From a checkpoint of a small mixture-of-experts model trained on Wikipedia.
Size: 8 layers, width 192, vocabulary 32000, 74.3M parameters.
Below are experts of layer 2 (counted from 0) of a mixture-of-experts language model. Rows are named router (the router's row for the expert), up (a neuron's input weights, with its number), down (a neuron's output weights, with its number) and show model dimensions 0-191. Each number is 128 + 32 x the weight over its row's rms, rounded and kept within 0 to 255. Numbers have three digits each.
After each expert's rows: a language model's description of what the expert responds to; "comes before" lists some tokens at least twice as common just after its tokens as in all text. This comes from a sample of Wikipedia text that the model never trained on. Tokens count by the router's weight.

# expert 12
router:103150156130181146142141164166093157123157161137117113154105136133141143157138115147116170115097147183091170147136174172176105177090135145115145115158191098129126126133148186079062123149143121100186152139075133174126198099061146144108146186128123126126138094156116054125147142132074203136125212120143107080126115117117185117113136134054085121124126142145128149129120125106137035151148115131078094094127209090144080163130148089129127132171093072155068123034063152127128134106109117065124075111147062143119126123135131129173124135184141128141154130138109137145112129095115111078
up2:120141132155192069142136076037138128170106137123153089164106115104093146119131105154083085098119091115146109137082133136121149107151166173144111112125146077152099104114161171113142113148186149132178114154112151114167137134111147111157107156119089083134126084135169095161156200100117092164108131159139098126110074068190120136028090181106123162141127122092127061117215085104129121103156084126132153144152138108134208090124161160131128162152097124136175119179144145139109177174112092141106113113129123120106090027146131183107137111162178117163151147062174118169141157093114119088
down2:127126115117159091128106150143168160128128149107110171173187076085178145173132181126151152082105134072085147085148123162083163164187149111169131083126151108141091097169107051145188073196074113120111144076156077099149159093116116182080087162104125123115122159116154118169210213108120112147106130082119147120167138149066147104101112088131092121184138124132090128135046074124141100157087130133140144183114166165145126131125168118117131120139104155156127132112133086089153117107138082139169124089183085160111134116169171191114157059091127120154135111153132092140074107119125132125
It responds to: Sports nouns, section breaks. Line breaks before table rows or section headers in results pages, plus sports and music nouns like football, coach, club, guitar.
comes before: "|", "===", "==", " League", " player", "="

# expert 49
router:118115122152159111147157129190124164149169157200140155125101184122132133134186141132121144134136169173061161106133133175135114151095111090111141110096166105146155125168146169062089102132064106115185161166062104162147151117105131159126205152138080107130168092194131089098169145156057169096092153126094176126137080078105172142126143106096169122140095144152128135106096142152118055159201092159124112072117199081116114121125117144133114152140112048146078139086076190149102075115117132104104075137135089189122140112148148116129133095174138149147129107139128175114108143079126096106
up2:131141126150154105166129091065127166151116099153156091161113117156093135054073052120112084105195118109145139101107100127137135153119147138088147066087126125180108139138101164141109110171166138132195120108057141181135141135139148086155123160138105103149133078167106111202202149088156154160151119223129103146072098057142094129103118187144153156118166127062133080130179154143147108146206089155112122129097128110101157144112151123141140160170111112112137077143138195140137134167158096139090133123153142101122096073130117156114082114132147136146136142058201118135148160114176078152
down2:117112148118138091127173165128187124107126145089170112160201127093125102158115190109165104113107108086124095162127147102092193112168166107169143113108155102139161117139090086139152088151076088093116176090197130103147162085071145140122130086140155124113113178086092095092174163128130156171100113095143143112183172175076104092096119102128102120169094129157075128139059093116093137123096153159163123136103131144134110114131179162147131089132093167170122161129135087084119140118120096140155144021136195141159151067184165144140113085089106152158127098156200115154058118089153158118
It responds to: Sentence-final periods. Periods ending sentences, especially after years (2022., 1998.) or "ago", plus ")." and '".' before new sentences.
comes before: "\n", " The", " He", " In", " It", " This"

# expert 53
router:160117109098134106168125160168162153135133133145174149137114129116127146184166160140155130112121159153131177094134166148148099136124171118117099162144077078126147099186165210065106093160123123121177181156084109130127162109080107142067148175116124091111148094201122114117164138149098189101100178154133142115121117080091203135113128145061149099155108131177127070116099126089125060173154129150078116057086175098140076152148114125113134119176132067122110081044089135153106134141110121088084082158127132173137130078121173095169119147191129147151127137131130126150080167067165130107
up1:172166153119152147113107114164110118143173102128150148150148177087101122150156181136130165094103055120113136114132170113097168150135172155123076103157095059178122137093239185197133130061125089116160094147171081156117109149140111102101102127070118075128140114130111160131120094126117085165095108074148035102127163207138178072119144160079154147152111108129153116106139163117152151186131139156144110098148121039132133105154146155132131100093143171063126127132161068133130151106087121135128172156094113107191153122164133153144144121091127126128069113072097106089154111130124109097
down1:218142138136096170187138166138199142120087159150157119080176117183141104112161083112126137109068130102154151167085095090088080184144119126140126138097129126137088111109132173099143148096108131168060076084104111088118142119091155157122169099144097096107182151093205100091170165119082138119161124135115076125112111149137097145134110072134133136148160126150151122203134106106124148159128173153113150121161143155088123123105065098078099113110116143102170075153119142152116074188086151126124060113210154089113141155134135082184128155087145165086147139142168158161154112131185171083
It responds to: Blank table cells. Bare space tokens in tables, mostly empty cells in election results, plus of, see, television, TV and -ing words like writing.
comes before: " |", " -", "The", "·", "whose", "Following"

# expert 62
router:172101131110135104168148173154112189137130184164152150154108137091088150161155134164123127151119198135124162147150121147171089145107136072136133119140109127114168133190165128081074131145106139063171165153053102148100145124088145168112180175126088105119157098177090114097152154138139187123143190160123126096077116089103173135081123213105127129140116115166088100117120141144105083133152114183116111086070171094161073167090114081096120142178116082153091101076063170144125117106108125120083083100120084175155151102098141087176152146167134160111115155133136166139089165059166122105
up1:143132084123171141137115154201113090163150170119163126178121166065107130154194146153182118120067063139118173135137189160099173154111184134093110141124091108124150126123204142151101107061115065109166087131167085130128116174144151116102115137084094098133118111164089109148091121119089096122039086058099077116147156160113154079114122154128164091142170108150157142085181154137136154137171152125165083110152118112165096145142118131090134138143143195099120132146223079099082125136100147195103138087104136126156133115134112151131159050076088122121101125077120126122125156112103142125
down1:165087161097140179168150115168158098143098170115108141154182153117141119043147134143152174116083144112163146138127133115129140180161110102126099163112115089156130069134175155113103196104081113125098116093109129101149152090089175153144136062178040115133134078109152120117133196088111122139080108161142097110177130151146103115164071079121119103141139141151111102151077090063122153149104155118135153141152109097113162136107153103038099149091117124075121107131130127108180063141056158129153136143210143163145148121122158099168181151121167139112130078119145098136180078187168184127
It responds to: Digits and hyphens. Hyphens in runner-up and compound names (Kim Taek-yeon, cis-Salween), and single digits opening numbers in tables and dates.
comes before: " |", "up", "rd", "|", "based", "th"

# expert 6
router:100128115166128131128102127155081105154213124162090121126121127143099149124143103108145143142122203175082143138135136150125118150096097132133145090129195122096141125164124134000090125112121134140190138140100131075116199111117145148138225162109110155131151112161122089077174137109076164085111174108120095115117118072170192103119171139085115135075110129152152118135140093140127063123162071131120136086161137081110077115096176108129085130151092079148124115056116171153139097115145161161126080092175101136133157113149176134162144153172101110167110103114114190117146130059130137070
up5:134133108122155208178149141129136161095128155122128094087142107168151148162099158123109138141118101150145112135068172087117168086116092162112119158139151109094166205121088126077052094087171105147159101168140124176193140128165125133121079069103143198118114071168092112143081087168110146121110120132173093104140098117114150151151132174114167151115135117131171166075132110043080102136136158137141120122136122098134185129165140168145150112074080111167127120142074138097143101110178145043113100110137113168162205105147160141144156123171170145142126149189132158080146109168154051150
down5:193116072145153061144112115128096074150166113076156130120153140105091149148133080121162161127102193165126124087114141168150157134139243137095160104098131121072106119184073132097086099142125146106148118142134143154129147076184128126134096169163158155168122165106187122160138114101150049109104156120128137101088152132090137146186088083133122068116171113126162108168079099203084110137159116106129086139117149139085046197142120110089119106194091102143106094137140159076129174118184115117106084138187142147121114075149129106126101141111123147132163104113147116205145127125128120151
It responds to: List and table separators. Separators in sports tables and infobox lists, such as pipes, slashes, semicolons and colons after field labels like Score: or Former names:.
comes before: "\n", " ", " Chevrolet", " Apps", " 1", "sq"

# expert 13
router:113125109168130101158103198169136125133121144138099129120126144132104160166141152153143124137115181175131183170149181168165089185092130084077100118104129054108140124164141175074097103141127174114202170157062104122114159083067111184089184160086156155100142078198101103125179166138103179134140170132103168072110114077166169153082100165121143144136088126182116113098077135130151079145192094178074103084110171123134094136118143151123138153161116062123112146093089150130122103086137115126131081106131108186129126109152120098148121172196156134149111166151138162138122114112174100112
up1:135157104164187129122128161165098075108174130106149130151131123094099128161119199113155159118074069142145103104096162119102153146089198153101142125155097107146111142091210153183111125067115106155143107109162053084140107178097154129096109101090126132128131098143120145124158086132085095133033098107104103136142096201116172088164124139091191100133106114149160096107207130121164134154201119130173096132151151126168114152174103142119170144119120222066124125124166094106071119131064120187099150157173104122156124126156116129133119076107135149115108108122158152161162073143109106138
down1:165112117164138183157134142131156134112041172140151117107143122112137074097121128106145193106064154139109169129086146108118151118088238099148121175151132110166084127135147157090090127090132128132076126104131149102106130089122179142131145083119084103152116148129177117129170187137112134106130094151113171130179079178116104110156116080069149127172161179191140119139131058140125141143104129147171130089113127102144135106112120083050134172080141175122083173137106138088132086152107132190137169150185086110189121070164128095138184112077108153155196093139148107117144084172134105103
It responds to: Music release metadata. Tokens in album and discography listings, such as album, Records, Label, Recorded, featuring, by, and track-table pipes.
comes before: "\n", " \"", " —", ":", " by", "\""

# expert 15
router:141108115110135105175135159182154168135154135167145158157113127126120110192163165157130139123154189143121188141135131138167091146077133076079098119103119101139182122217175184080103113164097143097153157145075139150158171105086081145086141187129141100111135084169124112147152146156115185132093157133126133112123122096094218120114119163063140082143112111192103103080102136107114068159158137189082129077094169102149090128161133130127137158169144051119089101066068134162124166119091113112095073146163135182156130078126141089162109150187147170135146150141131150136118139091163121135
up1:176167123125200124113143145157137084127141106110164126140119166093106109175135213163150122132084087082132179147122162103071172156125188096110090124134112118155174131126175180190118162066100086126163070130187124090121104113153159107087097095100153104103132135124134136118061069115086104147077074038144070106119138176175155064142147144153132104133125098146141128065165161096153167159195135111199080120177122113160120097167104138071093147130102184111150118149167095136102152109094088161091153147108135105148118109171141132146129098111115113142085133087092145118125093142153135122
down1:215111165097129170201143146112182117088039194162111125148185123159108136066167129093147116156106154141162149183089089101099181128122179105112130170138154101127075083106120177107105159083085112109075162073105130075150150122106156169172173103162126088134149117087171124123149145088147169135148094137144106073135136160150110092088136095117166156141141094154136136171150138135113123152084202131080171131099146114086158085074109061086151154115102127098115119165138133119143081100072145123158083133167146106098080144095123143163099142104100189114164166114126115105138140153173115104
It responds to: Predecessor/original, surname endings. Nouns and adjectives after the, his or its for prior or official status (predecessor, previous, original, government); also surname endings like -ić, -ović, -ler.
comes before: ",", "s", ".", " to", " and", " ("

# expert 16
router:140091142086177095156103164185135166138153144154178151139092124126126134192157136142144111095150176144107165098105163148161073161094163095098099130112135069149154124186161199087121118173109180100179140167057119143160157115094089185072157166121163082094139093167119088131144117155115180153118155134178118112098088088106187145119113127090136112137112100166104087098117105116122075150163109175101154056103165068138083130130133131143153133182154057112087097071076106161109133110118135110132063114194122177137144096114157084148126149169116155140137141113147145159103159058132152110
up0:159166115094181177110126184128154173138090079143103139119131057170152117124130173141142124101134096145216143137097122145090149161075152092115136140125171119142078135117157170151040228092117153134180130078075090106108085143150102154202166125158148099109117161056085132127132153103131119138152115126037122155129090153135131071159126108092117121168122170117123111151116066151157112134089118143094156096177101107162189096142148121117094148150138156110146112189132141103144159152127181148069114134078135098109123158096114153168108133169179126109063130151101084142087125166134118167
down0:148120104133096099162192199103118085103138086097118111128130089126145172116139123188123146160120141203155105110142182095120135127130096152177152090142086091164106179086106135100164105139129110080123170162133117137174104156159099135154118127173163137103105134111106155118069061134159142119110151110112159105184147086120168079077142132103166095136110127115155160129081110101123151123153096165123159119141118160102121160080110097163159082107136152137144136162119101124190018232089058116078174105142094138112108120100129136107066120128155177056164166152118134106121114165131153213
It responds to: Commas, line breaks, initials. Commas and line breaks ending list items or clauses, plus capital initials like C and G and words like main, great, general.
comes before: "-", "\n", " and", " who", " which", " where"

# expert 5
router:146145170142151099153134145152083166130150154158127172130135130082092137145158142141091140092132165186090198121142158142148098193061111073091093106106137061153158133166163193051126082136092117159168155196075144113105146091104130117102201154088143114109169096190144088110148124154120163153065190130121151135120148135156155128096125160110118148127086158184131077108127148093121089124165135132134118085104165092122093144118123155112117134150131057137103115090062123174102088103140141107091107132132102167126176093119134102169138169184148144142135145107109185151084131051211132106
up2:140093102151156133120121102084080133168162114136199119150179131098104117148127066148101073096089119152128109169105163109192177121129200196101080098105140137151115153148137136064121151157168127146149145103086141170163166098139121094106091150148123081132111103134139100177172104132112134207129126158160116093111084104144067161120123202112166160172098169134138101140186125070189107104145111163144153090174146118078205111091135168113156118141105124126178108151188150082121142135129067109077125137133144130081123125122142162095071140138157128169157167059172119191158126094153103146
down2:071160119107181111157145110131176143130183127077083158117169094112167120157126101120163111124126125082145136141156118149074156085175101125120103116077129123125129081153083136170124142156059149119122110050165126127158143103097125136095127127128119151136117111107132153129152200063104179077086168103140110123166156177074130128114105091121083114180111161122053126179110068156096135201094138171097156153130109165111087142081142104159124121158066206200124174138092051075154141149117128157167124061147174158192143110148148142106141069097120130159163091105152127154130115136130120137
It responds to: Line breaks, months. Line breaks and table pipes at paragraph or row starts, plus month names in dates and words like low, reached, achieved.
comes before: "\n", "|", "==", "===", "In", "The"

# expert 2
router:137134140124140124171173132181151150124145157163154158139097136128142132136141163178158085137143142167073189080112150160178094179073145089100130111138128102130124119141208148067084104143095156097185126141058144122109127071097127144082160166149125118127113121188116112095158134141104168118136171092156137073081135106138179117082139131064152102126096135167131068122111121128161039157177135150099134041118145109153080167133109085097137170155172056111042131090110152112135156156119156097116061112159116155155138107123160059169161145155139147124142146142153195138108129084139111105
up5:152173089122133201193167186082145117088053139115133104104137132172093154137126109108148173145131054122154110109092165146113173116118155105098135184114171092139115219143083112102100115089153109144134103168139141146167134121164125146039107113108124180170127090131049147159129096126148146189144110138167061120054140148142144104128138126117155149151132106126170169071199117080081107158168098149136149107231131129111113105169147134120127118143118137153134152147103087111126116113109177098145117137101137100182134143107132156148139136162098162118125167165106069094134117111205074147
down5:160090110108137103089072080130087123163172161127163178116125109131108200142151115140148194123098178168135150176102097176145107157145176152069163134123143115112146152180113139061116097130104137156120140146099133146191169125167073135144101131117127163143096192122136058105129132140153084130124158152148155176148108160170129128116078087171131108118175115112123153141069112128133141106120139154115075133120167097112065180165132156118149040150119088143120133047104125047100167147150078129166057105135143128097070092119173111106126130141120119124078063110142083134126078137158191170
It responds to: Preposition "in", name pieces. Mostly the preposition in or In after a noun phrase (in addition, in order), plus name fragments like ch, no, cho in sports results.
comes before: " the", " a", " addition", " order", " his", " which"